{"normalize_top_k": false, "init_std_router": 0.0202, "n_head": 4, "head_dim": 64, "vocab_size": 16384, "norm": "layernorm", "positions": "rope", "rope_base": 1180.0, "rope_fraction": 0.25, "extras": ["capped logits"], "train_tokens": 273000000}
Below are experts of layer 7 (counted from 0) of a mixture-of-experts language model. Rows are named router (the router's row for the expert), gate (a neuron's input weights, with its number), up (a neuron's input weights, with its number), down (a neuron's output weights, with its number) and show model dimensions 0-255. Each number is 128 + 24 x the weight over its row's rms, rounded and kept within 0 to 255. Numbers have three digits each.
After each expert's rows: a language model's description of what the expert responds to. This comes from a sample of Wikipedia text that the model never trained on.

# expert 33
router:131111098152173155094106126118112142125136111170130124120094194137101112103143157148130132168103097093132147154128152140135140107099117148143140102160136148111156136093137129083149113106117116141170143132131110104146119086138112083160128181114135107123135125140095126149156130100124163130105121139201095122160136141073068111124107143192121062090118138145148130115113128146075072137140119125171139149071102129137112130132130148122111126141128145142109150117142139157150135099101112137118120125151100144114191131104129183149091126119159163150121126147128136127105120145128121127140105116127121098147093116100105142139107108117114140083101145134119112144149104150145139147164135096111160099110062159146132129105170104155154131103102157120117131091130156165110093121119112
gate3:191101170172124109114088102129152129101116134145126141109131183125149127172156147109112125154102075105154093133143112140149141154106117146141135142108093141089113121176117108141128136166115170125091123107146141159161103117132131110140097125087080125147091140136061096120126146085094104115136147149124138122108143112149108138157139149130137106144103131103152116175124122111151143109132120124101142088142092147129164120119131139097160123137120135088055127140167132139158120120151114112116112112116136145114095119131146124137086180169122111156122113116162149090120126089126106111145136067117133121103126143147134108130175132125176124137117115118128128124133129116141159145130142172152163160121154128155093176053109087113136137141132132142133097121097129103116063097133112
up3:124129118112081090126130113125097105125156115148135114173148156119173158101105133170091118162142158127162106182117120138131150118110117124149136107103070134120115118133097128168111116143139062145138107100144118143147154107113160136126162152165138136143111151120175100112115109127124131145135086126127119109128098124168098174089131108142137131141115101095143111088108144129111124148146132149097088191124110148162156098135100211102195144113137152137128077131162116154144122132135124126140117143131134118160102175137142090128104136087112113122105160106135177120091151114133111160170153114062130137121157138091166150152109091133133101150147146116144135105131132136128128124096117127132143134117137065129125157116153146139104105114103126155133100140113116105150129126120181
down3:148087126160079103076079134126139140141114084132141089131112129118131137134096141145120106085162119159134105120139134143135088141151141132104103110104117116128145159100149147130095131115142136127118135154096149168166106122116136135145165157144112099131081085154089081145089170094134149117143126120129178102099152096120142129151106112105142111129094154108129183128136130153114167117169125122116146073118132141157141121080122132110162135145138128140115161169155102118131174125173121139135114101154152172170123102197162152071127139141116107151116141113103155143159142116140138113133161098117103161084161134126120132082170124128113150104113104103114105114161168120110117135127149087141116121129123123161204153123125143124118138102144133139118129154128094102116093130111124
Two-digit pieces of years, coordinate decimals and times, such as 19 in 1995, 18 in 1897, 56 in −76.565.

# expert 0
router:136108085153150136088131135118145172129105143098134123133122132120140148097108136111172104146084190141127113133113146133121112134124115098132094128114112139099151162132153099147114109139149121125131136077157104120117120125104131155146142082112112130115114112155177128149123084148117107130164135162194171123093095129138110157127161153110164070113117107182143068145090167138080130119124141094101139089173175134145166082132131106128128169119127133151126131115102138094127115098120099150132146109136060122094098126122179113099146131149105156131121100147135178146091150159132096113090117138150147145132128113150143144146137156159137134132116125101120165126146120121149116130136138115145153080108098151111151146088139167122111122148133130106112135121153114105121180084171125
gate0:092173127137122121104117148126133157135099118182131160124105090106162132081146132109115131081172124139155107151168194128132125169126139166121134092101121126139143144118124151124146138142143105097101141176133162149104145138152112119137092105141144162108153125122163090094135120125104109133125106108123129105138139126120113130156138121115121156138143106185134094129132073142151139127148160103123122117142152150092128127144132142163164109149122116124146173119091078150123107092090177165139126136163094148142149185149132091125111114103148092087178116107170129108085104140108150089122119145108158119106114124089123118140133148146111178113110101103138153145107132098151094179129155117125144120088149136120132116094083110096169121127164124127142134163181124094144124160120135
up0:141158141103127161141128164165127167125108133133156137154110092102124167133128117101127160120144094118149101118145110088152089111163105092123141102131139103102127137133069165127122103111113148121087137183129188158161118132126125113085120162106148156118122148133182095117137123141108091133132092104135142123146159112175108157155127096119094167117131107098152081130152123144141144133143135145136104119114143123106146117103126141129159161073120124104151128168080133121088133134111153115114148141112113134147083138147094141118134126143109123117181102091110148140107151145114099129172104150117147081110137143127098148110108117140106131184105101129152122120112112140168079102104151135091119181159151115092093093093140151094137103104145167123116120148106129158191112147128125
down0:076117130160116124134137141151123150160118120149132108140117100145100169110140142100116120134122071115124086091143126109102163149105105131133167164144140162158123142148079114163159115151124104103133078146150160105118086110124153133116161151119078142141171137147115113094144090098111106148122106122156166158079167146160113105119133155116108112159122138157114162131128111109140154134130110142088150109124121128107119123118127100116091124128164128143145105144148185152114165133094101116117136150128126120133110141119147095115124105103129147116120117140104110124117128182137132151156176153139151113158125141103149189121119127152120157109134123150136142193107143096106080105128116134105134080118088066156093126100163146080145116140219136159128130122116135165122114126124132
First syllables of non-English personal and place names, often Romance, such as Lav(agno), Car(mona), Men(jaud), Hern(andez).

# expert 30
router:097137130140170114172113098119154157082128134114098108091141134133153176144129095141117130109103130108130162115181103124125101123108134142125128148089123142094102112137121118142155148152132105100137133136141103128095173141172113161129147119139124081100131109129160090101084166112141153129093093095118136104134153148161175139130149109164149136187120107129106150144111095123129155114162126156123127176156150126148148124163121142151140122123140083088110166168078176139124136155159177123125145115110152133129105087136133122101125134102130144135086167095146124115107150126125128136115134133168133110094124130144143091112106129132076086095110155171132144139097089106122144157130136141167064142159089063118113097132106134124103119094114153156126145165125156132141109141127146
gate1:146095114084106194118149103129122166155078149112103125142138160086130104145109158122112105113157124106119130176161113173139145129104124144141094103127117158126148111102168135176107154140133109125140114108119119109141068089131144149151126091126129120132095169146130133128111146098101146121091114120101144080134149129104123099133164099150120132170099126132150072139119153145151142116149113153127156143135151100137112087114124095111135126145113122115134194148159119103110132180098145159143145162137155116138139159121124125114130123145126130134134142127123140163079112133126136067097128097136135131154137164138153157112084131177082166119096135124099165158108099111123110146123154108099141117100115073109144162117128148093143127111139154120148140102140139188111123190087114
up1:150116135125113127111143094108100180140110148145132153130154138118108141169093122114156116174124161146107171120165117120173137121107094137150099088089121200149128111163144121166132142118128103117132117093175133131127090111124156150154146083147137125115083147133115143112118135142132143124102121125130159180098148160148119103141149103109128137130105116151111095157140129134115140109141124193099142152155145121116164114129120121126135150126092102126149124155153146107174162135124141173124125136126099082118096127102165094157126122156167127127122151131101111148114134144130126083127104078129113118134151164135141096099093104171086120078131080115084177152121120133094116161115134119084110120088096074157133137129102127121125146119154124084148081156132121134112155181119142
down1:110138153118091127124112126142170158147123124122113117134091113119131180140137163135092116106128058146113147128138143138150140134130103134157143139110165080130142138107159151149105127090137117154113139174128137085131147104121115130117135119117111114104127133118166108151092159095108127156111120101144160098125115137069109138103147091156155146145099104130085182163111081152168103129146086146139124106102113129123145119159177136137139118131134127094105167160144158161154107150129142123067103072127081199158120107184104131115128128127146156128105144125090163147123126139100153161129103105130125139123148133169112137115129107090134103102141120114085135144131140140100085129121155148179122096124108123159122126124141142115169115112143130090164158127163135155074143092129111
Heading and label words in sports results and article sections, such as Standings, Finals, Round, Notes, vocals, History.

# expert 47
router:120094163175127096182105156080144130170194141110134121127146132149133140119174105124126096141123117105126141167110112093105104104107102149122134130117106149104119112149098125114112093159137103145109102145181090087130077110154109140106111171139143132166113148113114109124122109130125124135118121174091110086138111141123145128155118147133120143157143138095158105116157155104095107113142127136103132142143091119107089148141107113177157119132122116125114117108132134130125126134101109153125130113117162132127099139134191122158124101108151133167134159123102166101121124160131121139147132134170105095077152142135155121090114084128111156190096133110127100115112163115176170090146146123146121140133160113134155089142165124169089167154132115167183088150163146113109152137124125
gate2:184149098134146152111122100143107115129151140189108113167130133107134091127121142163149121150097181147144093125112118094131154109115150140171119157133137153091134149127100121100099123123146107115137105122179082128139106104119093135115142117107134139142121157126121149099107128135091143097147163143104166099151114127056127143099142159114156116149148111143134110160094183137111133108149123132105125119148152151141109142076136138141113101125134104154103117094165093147148131091088156136159127151105109147099090093128133104108138152123125129157120118131156116143098054153138120131167121118156143107181132109144121155130188156106144149141133116132183140128109168145084140166160129142115164131116137130120137103114089121105138141125140134117156096093192145125115127146100074
up2:168129132153112142103152117138129155136124117139134116146118127116119091123116121145119109103092156112117132121116131158105132115113121139157170155173117138172094148114121168098107094154127127141116134148164081097160107134098099149119149133129174192139140116131145126148095127114108105173153137136098160135135112132076111113098103087146115117166129088099160090112105114144094158094130116106132135132139121151154127114082100125175129137111112118108081120105154140106118121109141140120161106113153100119141147110118130123106146114083125156166134155139163076174110058173146121118104144139132138119131091161115098133110148124105114175126114123121129154133111148109120108169106149194101157094114156107085115164110115121113121093114113147125103122146164157147209090148145143
down2:121137162147153135155121121157129120101116151125151098147159141139133127161160138117121127111114109118142131136176100128097106122119127139127145133146136154142109117138107162160087137159112081131137158133117118093121115119112142119130139151152103110143126106068105154121116183102070135133122138168109086103126137137139161153128135111132105093155136104103180198119142138092096144091089100131174139176146143130154106105153066065126167122107108123121122149123165102141159124128125150120095123085100127154123133117127172138152131126167140147101091092123121161106124120094107114159148130155099125135145169100155120141093107127139144115119130159127186146078140099106126144117158120138151107151159145123180108187151132118116119129125136113134154113109175126135133124155066172
Pronouns, mainly his, her, he, him, their, its, in biographical and narrative prose, often after of, with, or a period.

# expert 51
router:115129125152118089131130148150120121163125076114158171129117149138122149160133156150148170134141113102123114076159131118090120106146109100141108127119157135089107122133109113146077093161101137088101078128140094137122193113151134178183161148118159153104127157135118131138156084119116117134124127117129142141125104125165123166132103108158131098121106105139124102131139121141101157124144144088084143151129148100150127112142103145178145141118062137113101141088173145104139116135180080129150149116114108099135141123157141101158144127109118174116113183134108155089148144148090130139095127094120148095139130128134148149135094141140134146124109106125132065157119167177108162111126114096104159128143091138142128130157103144098110139088162091122148140121105094145113101113115148
gate1:127156143125168124131157126207109110140099133161089213161147065095126149113156120102147154162120130140132129089150129138152145143172159133106152130122100109158129163111145157127151167127113135136162127140110144120119107124186137126151113078139107123148121132131095122103121171102135119146166120091128154143143118109136138147108148180143137148149136130105143088109099140155111172130135136101159089109159149145145110146112139112084126134141116135122143116083109201127104102111130124106106125137140120103100144143115089091119119126120125125104101118091147123121089141120181138146139118136138121095157123153133097091154155107114136116152062106148086137129131110127127122121137141142120152128104092116153151122135109107123116118157156120140079097168131072101106102116140081
up1:134159091143123143150161147156074121128099093155102128172122096090132149105151128111135160119155136149156140087129127126124143120120147116076140149116162117130091140124128133148125153174139113109137141159067128146126113116159142120145108074129120142111130152165121115099097142109088092170162119110127121148112099095133123159087184138124124143123128180109152092113098137146085143138102117088148140154104150143175078108138135148118126143177118136101162124147154189104136103137156119132111147144144179130161132156120113106152166105125108100140123114085128115150118143097139147131121144098126166143135121143123123080143111121114135121144116104145133148128211116131122116135134133140136100175069129086131098133121115129101114147126097121161132152126161130116139137184122072
down1:156143143104081143098128138132109114148077111127177138095147123137091130100100106125098117137125106072129093152120169123110131102080129173133104132118160105120122120095096153152142126117108151125147117139129135118148128125089162140145119150178153152128167108116157098170130182107115137151200146146121144118101154133118109133130142118133133146114138146106125141111113128118125152120129088121113133131076110127100123114154081159124169097091074115097180111122110134123111096109143126107145188127113130119114127148131151107078128144166129130159106149114148151136080094110122092133130079103103096134145102100096122121130135097124128116087160164106121181103137109131095143150174108116121129123139140147141125115139140105131124130119107120100081193150181158139171136141110159
Word or name-start right after in, of, at, such as San, New, Saint, mid, addition, turn, instance.

# expert 32
router:115143108114135157154110104164149130072113159177126146137169136134172096132148128120142095104095147134132129116127107171152120119108080135129088092137106121118128102122118177111114147150071126137154104092136075133099124214146131140089158109152123118130113132126091120113138161107162114106102143104150150141129131139147087153113135102166146135155127079123131126134154136112120146095126129165120122167119167111135163110148159143127124097132105119166154115124162154170087147145118111155133105108110144115143136164101078132114108124157143151098126130134110119100068164082161127115150141173115116118143100097108093157122164141114147127090136137117150147122091157145104177162113140111133123137105140141102120117080114139105117106132117164148121154183123158134139096121101105
gate2:167163135139118131152115107156072095140138175109091141129162143133126147150136106120117147066115175121142090128151137099133100166093127102130132134167133096128127122101125140152107102165129115119119110128124159162144152128117151107146148109112118157116153185175120105131147124144099085168123077137141121133127138111128137154165125143195156117135138105129110116117130133123139081098149131072102127151108134154170122143126113142140147099146101124149119075139096134151126138138103143146150152125159161160101118103150141132111100105130141140104131157157101103159119107174116135176138133132173113147105136182115078131106119120133131089118109145130163142104106169078106159116090111150133118135097160079085144151156097124164107087096108129128163129144125136122116105123164163
up2:106121154158090104155096118122145088062120080139133117126090116166132167097109094132151064165120120129143126072113127115148154156113187121146153134072117120134169122142147119122163141116119093160126118119135107158127172141133125152149112140105139124159106110123115132148105114102109149090102158132115112149168150153146136128109123134163088123156144148133110135116119132083164140158123124149183111145124118106067100130088134112151129119135129101115160192097167140138110097150154109133138157168102117140130127169153137145144166170120145159146102137099108100125131123131126128156148123160109115157135156132120140083116138097100156156171140125126057115166104143170131126134131104105099141099120114138136117141108167126120089156128106078152130102132129146133137127111103130
down2:113116108136194139130104128124097128131108162136107150128108117148140143094155142139181110092155107139151101116087176152117153145144099163121123162170098060102143127119158130084093117148164148113179158159124164101164114162115112127112123144162118161138128137152073150129126168162128099161135130114136110153131154154136160115120142109100130152119115145154162112108104097074098136149116139149095117136112107141125082095082153140155110142142145127114133131150142127168104131145077106134103124113151076125103114111118161148121110122106129103134137142114132112103083157147155152155131143145123110130132112155126120097157097131119169125079111153181155132104117112117136105182147130139145171118076133117085138149128108098142155138142140136154156129181106149116152130152109124
Concrete or topical nouns after the or a in prose, such as game, goal, line, loop, kick, engine, railway.

# expert 35
router:145102173155129119177140126126148093133136096082098097125129118128127096125139131109181133105137112095161154112110127109103083171135109139137144170117152151111136151174108113113119125102118129147112103144159136115106144138078106129137106132128131113108122099087122110137144137084137133131120140134092089142125144120145161142128157176110137135109104138105118149111156133162136126146157123121133132151127109094181078155154145139127105118129112115072094156116146126159178093143128143154102117132173145157114144141111149134161161115109148122075129145119121119090103105150102147101121172140139102112088135151120147136100096091109160100149084089125133094171080143114165121137160135102141127177122109147148111120148131141147085129164146155127153169101091144183139128136084184
gate2:169106160135115144119113115105141112092100154141077120148088134099162146130126143156072156131155144128093112110122158174111131136142127129110124108147121098075118115100125134092133123083107142093092116125178117161088120137135111139120145148162120122132129092157163119097138129121135155122127121087167176136089179105158124126152128186142127130129128149145177140116099133116132109158106149139132133115136136146108142112138129114159151065152131090118146140113171114100165136157126142141123079144139128111140153079083130131128150177144121145140082122093137150117121132113110119124117137155106164160144153108110111089103149125158184100149141143099095157131092126082112109106118118099114164128143119131101159135125147108081146142183145147093184163146134161131144125126151121
up2:165123128105100130104161149155119107084077104155111156113130140128125144119088080119095119099174135147115114120142149144073146138147142113086113107142126131108159070104141123131172122120103117129122101147142106123089106132163103173166130125156113139124123099147164127134145128121115130153150119127127119148093132137134124086130135157170106135137071141156123157130143106132165111137135142126154149161086130143119138111185104123167137090136110097127163119150168110081148143172167156164148109155146165102118138111101122092115116164113122130129125147100174128122138140110111150125141094134137171156139136106126103103109132117138164100145136135143169123128102162080137120100107140064085164143144129137138157160120146112077126140188147142103174162120148139141170123098136115
down2:103115136141116087078169127133134122140129125160152106150092181152125118121140141140142117140107131117143133153160118121165128115096121112098129122141145165128129125129130132155152101099118135154169070099084155141151140097133127167137139127138107126138133142108140088167150129136126095123097116129083116143143119154149131122132194099103107105156103110157120116136149116114152146150114116156141143185098118144132143169192143137112156155168123148151121085144119156187135119101129077148103135142175097122092097125133115108167130111155172144131143126093135146146075127146126116167152193134160151187109144140146178094167164111100124092146121110137107114153126141123145146094113146141123111123104137140116135112132102121142115101095136114131150119088153121157110124155066106
Leading century piece 20 or 19 (sometimes 18) of four-digit years in dates, tables and ranges, such as 2008, 1999, 1977.

# expert 37
router:152146100135137155073141140127112099085133121124132125106139160111167119139128145119125153150129127131125095127100116147156132103134166152107166128155129124149074122137128144132107156110153098144137105092135063128176150188132141133128142132126153149183115135123111173148161092115068157163100168122100124130166111099113089122103173100152094108146128089121095122093170108123097135154157155131131154124118148095138163142147165092077118143121092111085127110128138133159124168134122118143096127139143120153130125112131139144089120134153141143162119141137154138142131154124122106110126102162131130136133116099155154140114149117077142172134191117142086133095124160117085149141114137107081179111107130119121110116137117098077124130130136105146132105129145119157095106167184144
gate1:095133116146133127142122096158139145124136164127145138116158161131127116115117163147138134141130161140147146095103132146124157173091123143122120132115116113139126112112127111126140142110100148099135088137077108105130126124125094128120151093139133143127116140136114171126156106121100118106154106109124059144136138129127110087130141141154143150148185153126103145194097133122155100090086145111094148129148148141134106088101149093170151157119136129179079107122181157137147156127109130099118144066159123170147166093134159118142097132115114122135091148093171112109144134097164071154146134133113140139139182143136154138129105129120084129132110175154181147090106145120158085109097187107133115175120151109091131100129110142118184114135120123153107148112152105147123131141156119
up1:098112113146158133142121114140150160111120170108111119122164150146127150109117135136137152145135144124170143098108137139136162160090112145130100109121112095146110107146149099145169163078141159104140117123053159106125139145148148103122132106128140139111123133096107138156129093121115137110158106096115095154137154112148092120103113108104141130123134154129086131180102118108128137106098141121085138109153173141109119117140164116131145132128133148162117105114150153138113156100097163084126127067139142143123147120144157128111102119106160113117108177086142114147143106089154075169107145149180152120128183149138150114144121134095083145123115174174159142078146146121184084130092160102132120161129170080089146099114108138115128121166109097164107156134127149131102126147124133
down1:119120175132131155190138119110086125128136194152165111153126097145125091157168149130175141086140129106165091108137092169134097133104151123174152132153104124120144109154140172114132155121125149093140143148099140145115134143135126104134110146101089131147141139103150127112148136094114122144129116146117128126097110124149135145150161147111115127130078106166132146146099104132104113111097110146101148148120142127141108082155170115119119141146146127102147087104129153130093150099103129159133119115148161154125144142088134083148120131122141119136129125095124170143137082132151087141107083099179138104153104131099113144118140137087131135181149129155130102071084163148124133115093162116151145154163159130159114102121122141147144127103128123117092100122158166170204092147126134
Articles, numerals and quantifying adjectives before nouns, such as a, the, some, several, three, same, greater, certain.

# expert 18
router:088137131142108132142134134158134104110095116122115116087126166125152083136099145147130128162131144175094126151107127116166114144108156128113135158146136106167101178153141129095135164134144138117141091089118084159132106116142152105079083148111094133152178115156110146110118096130125140136151120147109143113167102122142121121089131139108137139158113149142112151149152094138067163161156109185147153109146084106120097164137172090086091128101106159125139106134146118100121146118101114160201105126097117122112164108141126117092130151138111134101147156180108147208135122126162117137138105114122113160155119169115141122126140116116108157142177116134086121121136117090107126122100120128117121128100110165146122121131141095104161121135164106123150111139123148121097089146157099
gate0:157135145122077146144107087136108161122161090122142096071071143171136127109123141132139121190102130112154107170100100095136157143104134169132150157161104160121140111119121112120177169152172125070072100058130167113123126127142131130138154140116089098141140125143138127121088121108103137119150115091141134100106160175129093126118098122121105079099138112140130125130123133098151147118109106113123192121149116138116121113131114161146149160106141103129148129085130104151116168102144151182124143121101109151148119155110126116138129150116162127119150164108128055115134118130141095139172121120148114113120111105131125120120138118118116139151123132104103192137118098155126121086102127133128133124139166100142095144119133162114124091126134111133132103132126098168109080147114159
up0:110135122126161103132134144102094107131126175128115118160197155115073143161150100113109151074158168118103129092125162156119105141157105092141148102109175100118129116166154124119117097121095112110165124167144125159090124105137132133129092108126158127119110161100128132129157136153170098146112159151106146153174088117128165133154153131107139152142141135114145136133110105183084131136139148124137096137127095137161113162117105105138119071157131149120104097177147118126133082161124098096125151132140139136080137071137139120109116135123099108120141135129090212115119164120139136130118153167114131100138121155136104120124103156132134135121108163135143097115149136096152141140125107103135120158121114145122169132144141082134123158166091138101112143140120144100147182094161106
down0:081121093134136104076109123133131115129163133146116139144113158115111121086129160085167131114123122120109124136150172099114145089112117111177118115134136075121086088105135151165147116116151112133117094130149107133110136093102146083110130122115098109138139133100119103118107099114111124116129142125171106160154121132148082114082150126113153124121132117114159088144085167132140124173093090141113152134122161142088086103140120106118077142111089157156128131114128079128106096117111107153184137109095152122138108118141125135162169142120117091127122099153103134148151113105130120150181173149084128145120107131111140169120079125155151130126143067153182155143095150097132146107123134121136128110154143124126101071136125095155112176112129132128117123098157120115176122102093138
The word the or The, especially after of, with, or through, as in one of the twelve townships; also These, Its, former.

# expert 1
router:127154143117177153115110104153159201096129077199110176137133119138141115133131094139124140126107110094158135094142149116085180100111140126081109136145139147118148136101137066130140120165099117111116148146150098125148122107180152150155138089137131108131155177129140117123154145119094128120148164084152174129119138133111131120116148117180100150120146098111125132107124122147086120120128122126133140177126140164106084121142124164138172101140123122123153088097157154180108134125122158114127124095118142119154152186120098128134126131151101150139112139112110152087093150121079136114088117118080121098161119131097099154126125144140113159112143123137139143114090136096099147161146088128137115077131126137145153105126119152105111108131146129169114100142112146130143086144085109
gate0:125143129161104145141098141097090126180140145125084101158130133105104122087123124099105140130136143149161117144135119100119157134095097143149109144076132179131125151128156139131127188163120101143144129122121137117155166140120131112080141137147147132069142117142163133158117110093114128084082112142127113128113136138177109095160131124132129149120084104128113099152131148112156138104128181153090080128118111145145112125156143103158109109116113112100115130117153109133156104110139117126122117155138147129107107111100080113091106098112156169152164126162112136142151104117144133102075129116090157103155125119157133098160160163141171144138091118115140120117129143138159137103181097149201149140125158085149141116083157071100108168129158148125133147106126166133131096141125150
up0:092187167098091130124137123118128126107145132134121141149126138087097130127133150114132166113133128130116085067116095089129146141145133131110129150090147143118156124159162114094115132200125095138137117083113157124109149123118133112100148127121138117104160117175112101147126149096105126128126128130104127106125150111149149132139145107098157155159117138152132120134101136103149114108175138153124161152137103172114126126140172112098167102141127132120177114122127099094129138151134133129145119188121095134111120145115056110086090139125118204148152139149085135111100135105162150108112154118095122119120128127136094092149115137056155153099158139095120092132138173137129154149140115145162151180165140122161151106117192144094119152137153153146141159125109136123107104142135129
down0:128150123105089119133107129139121124141121098139114086161122124199132123123167083151111136107135134119181160123176105108159125125078136136112160106115147098151076108151100111133151110132155126173136115147094100139082113149146147156153116104146135107109115131149135139101155131142102159148150154092108172136117141187114150115137169128129109134122153106091142086122135194068185126124183112145137135130119155144126140126112142091154176115114157119153074086104122145089096149130088115129122112149113120121100122151107097163107158128108127140147142146160119133117108139096140158133111117167064132140135128121173126121090108144115098140082131127128109127131116133148144153115145141115106110105135170168100102128118053129122125129136134130117143154165123118130102114126147127
Abstract nouns and noun suffixes for fields, states and events, such as independence, education, war, -ization, -ity, plus year endings like 19-20.

# expert 63
router:117112134128116147132105085133134174141111160163152147128107164146109151144144121120115124139091124172104117155145171153109115131179131107136089138128141102111181167128144109190107143093113136083142076133066108130158112152110166114128133114126098160096147139114111114110148105107170131163120132122154159129079118146124096135120093134128122117075125144077108127136128148128141116115104157082119137080128162129133159107172180118119115163127105159112162151145139133097076107117092095143150156098119127164137130150116101143126141100136132169103153144120096155135151132100097086134162119133138131121134143149113089145120110137102151125096124142106164093098112118122097076108130166135141136155128119107132125117119109158087121138131146127117118169145148093122087178165136162
gate2:144126102134128150121138163121157121071093148123147147126132137123112140115113120157104145142105117142177144121166116126093121115150143172130141165070130116128096144124141115130148139144089149130120140141084161134100146123118112105104117162142139090144105190094097166163109124138129125161163155151118150150110130122140139105128108151117130127125126151111108047159167090106126122128146130148106162117130128166098130096127171118172119104157117145137133141177095143124118120113160149128137111138176094153134138116069118150115152113158168122117150133132138123147121060143181146158090111124095147119151134091178087103124123137109160138144111166136158149155125113121110166151056080113099102124114132114138124108089128123114147100118109108088148122110110118119134154130113079
up2:110089136120155104081153143099107128147100153107146143141119155075095155146161149108169110139144169134118111124137140105096096164109128172140115106128127130134133126119153146133104104100159132174133127118160123111151162104139110123167165126183110111109125152112156137159115138161130061107133105124062115085152106115120159084121116120113112123137080135171132169138096137110124130081128087150124152131112120168126174154101120151101180107092102163156114121126169127089132089140145172137131142134130142148133150144127111107091145135102137152077149120162141162129096098140146121161168113155140110096137077129122145115134132141146138119154103118127141125092109104150180074158108107113094093115099135121102124176137128132137108120121153133143118159091114132126141143132134142
down2:117126153127142119097142087124154108140130152120116164126149160093184145120141109173134109123126136115111123134102102090089086117104170119151114145155150123149097119147152068106114092136132121122145129120111104080155135148097112105138103167106110131096179165186105145114107126155140148145164118130144125144099095108106135156096172118118137146120133163103108107136127156120128169092136126156146111116115141163091097109134130132131130071147123074101114071095160156145139126114118144134133119096144125115132072091124111132152112140124123149125097086157130133100157120124109148126146119119130141117103119141117129173119128154141135168107175147151120109098108155098161083107146127133088112149132130118117165138133070108100098167123081138120154084091185121134118111098092110
First piece of a capitalized word in titles, names or compounds, often after the, such as Mut in Mutant, Con, Sub, Pro.

# expert 45
router:175157110160125114104092104137127109105156163139141149132149127067118102115181120121175117174132187117138144095157157130142153156114123114139105133154123124083091144116109114141164134156121152121179150132120144140153093152158093147146157130144150111104118121108159159146092174153110090114176144126158118146107152104095136074108139136180158115172094141154104117123102095122152101122115119137145110112162118118148111106081087175116132163106132119145101101136120123105124135113138118105117111117115130130083076116158166146099111121128121086142131108102050144114138132153130121111100142122098118124150093113148114108171122165140136135106152130158149111121101143112139092129143139144141130097154138149153134173093124148154105130149151146150132105109119130160147166111157155
gate0:159139125142132126088129119116149179144114127094117120088158135105169174108113098152110157180154115086155144145149096099153098126160118142158080105132114124094126096187122129122146092140135107135136161116123127110150119108172156135133130136167098124132141121091128123106113087130125134151150129115097154132150119108168140140152080137115142040132104058130128153139138124100114091123140122086130131120080161127129098116147140138141134130119122153135157141130144126132135127128130112100083131110119092074132110118157099111131143117128176134134102093132131080120122123106124126109093129135142159139155133104124150114130139115150146180130201160114142116161106153128116144135131139191181148094137123142068092113117150123105083155125147154136106114095116152104149138135140125
up0:156108190111113130157114091129146146164142135173162034123120165140080129106085119185114159125125092149153112141137087114143166174185149112176111107117125151121144116062111151147109175104134166148140121113105142138144120154100129137139130152127105129125129115102132132103124156151169150148131146130060085132148108128152132132135112117127114098110152099095155126183154145142136138149122119118092097163115114164142122124109103130159126116103145105110111144177127162145137146103119119138114101125108108076140135160134089166142128137139128120105131112143139137122114146100127127121128109125112148157122116140094161126132089098116154118100126134138132156127139142100109111153138141122073101109172156103120136102099140099156149140095114180108123130136149151134112143088148101
down0:133141116113102146081100101117107115132125148130141190117136128133126095104134112142123167157132121114138096111124107152095074152120154138112145123147103100148136110178143127120182111141132130137157134146114138096108115089092119129149111152176130155140144074164139108134112129089142124166111141098152128147128144098117159132144198131135148103151112154152145158098107138111132138125114138122148128139136139101092149114112092109113080155134116185111155133154098100133131115148089089140062138056092114103135179127123178109123135164155180108134090104138103107116130141146133132138141133135140133106139110130169135128153137157128138142109142115131105133144113107162109153144115145133128133124114106172090127175122116113145094131121147126108064101076106122115136076107186124
Mid-word pieces and endings of German, Slavic, Nordic and Spanish words and names, such as ö, ović, sson, ski.

# expert 20
router:188115126125152134169130106122114132130143153133127107119082148095120086128157119090113117089136133151102091103139157158149138131133130097088155135099120119135105127126098130131122076105125136111111151123100172130138148106183120131119095174125126116123125154138146101151146135160076144127105140138169105104127121120107137108077146143110174105133129107117169118114097103128160106139101122155112123088166102107187107175079112117124105123161152150168129127166138102079134115171099112108108119122146138101107140150137167142135120122120142099120117147131160066138165111138092146131174128119109185151152161092125119201147098143116107132129129127123136116139147148121152123141123117181141126089117102133081118148080117158122164170113146136111106107129159120133134156144153142
gate1:132157129103144134129113086160098151144107132122156135118173143119154192150150106148137094115106131150116149119091151138118151138131130065151149139129124134096155095064130110117143156111094069104136134158103119143139107143076149141108129110133143134140138154160129128191146110116109148109097158108105111121112119157142111090144129105135136145122142144088140141124108115180102106089109115123140140143137107156145148121171148118147119115125110122119165110146106166128154114149129118079128144119154146138114138108132137109144129137115117141132124166141115115149170117098092164120124112143128055148154128165127115135125134053145164138141143144087079170129094133175149113109107137115107134145145092110168097133136176168102137150097131174086139087143106107153152088147146113
up1:095090116113117112118147100110163158150128129118111168135164135159128110120118134137158114110129086161120103136095122117118111090083103148123151111094141124131108109158087122159110161134105116131106145138133129129105158114146132144137160173126132092124077117095143139116111168131147111098107102110135155077133134111166138122122187148134113106171132125152101106162148133121086128111114139122111102117131114137117104132104110143118139110119132105129098124161124161110122118135153106068119138095127122131113124154148141167140112164089172127133158121104182140113136112126176071112073109146105106118126160150149126099101130092093131152135113102105148164098135083116107122195095079136073177133106108160133124138093128152145110106161166147131118208133119115144122138138153131
down1:151122135114124124125112126127144180131125098148130107159120164136150118125105128120117128177162166088112126083104154131124137150124115112113146119068165138124119097141122094128131089079148104122096142122116167103161134054140133164117144129137166115141108165113119080113174136165126080154111143106137153105126131106124104131126138158135124139113116116140107107165132115135138152102129138111176120138134118181098118158100173154133075113081102117094139154153116172151120086153133128096128170112132124102141152085110150133142083134131142098099106118147084143145160080151190115169099088102117144074115116102176114130132163121146125109140126157139151149128105138135106137100122133132124130119132109148110108122149110114101161095123120163066159158116139123145124141113143097
Inner word pieces of non-English names, mostly South Asian, Slavic or Spanish, such as Ghaz-n-avi, Raj-in-ikanth, -kov, -abad.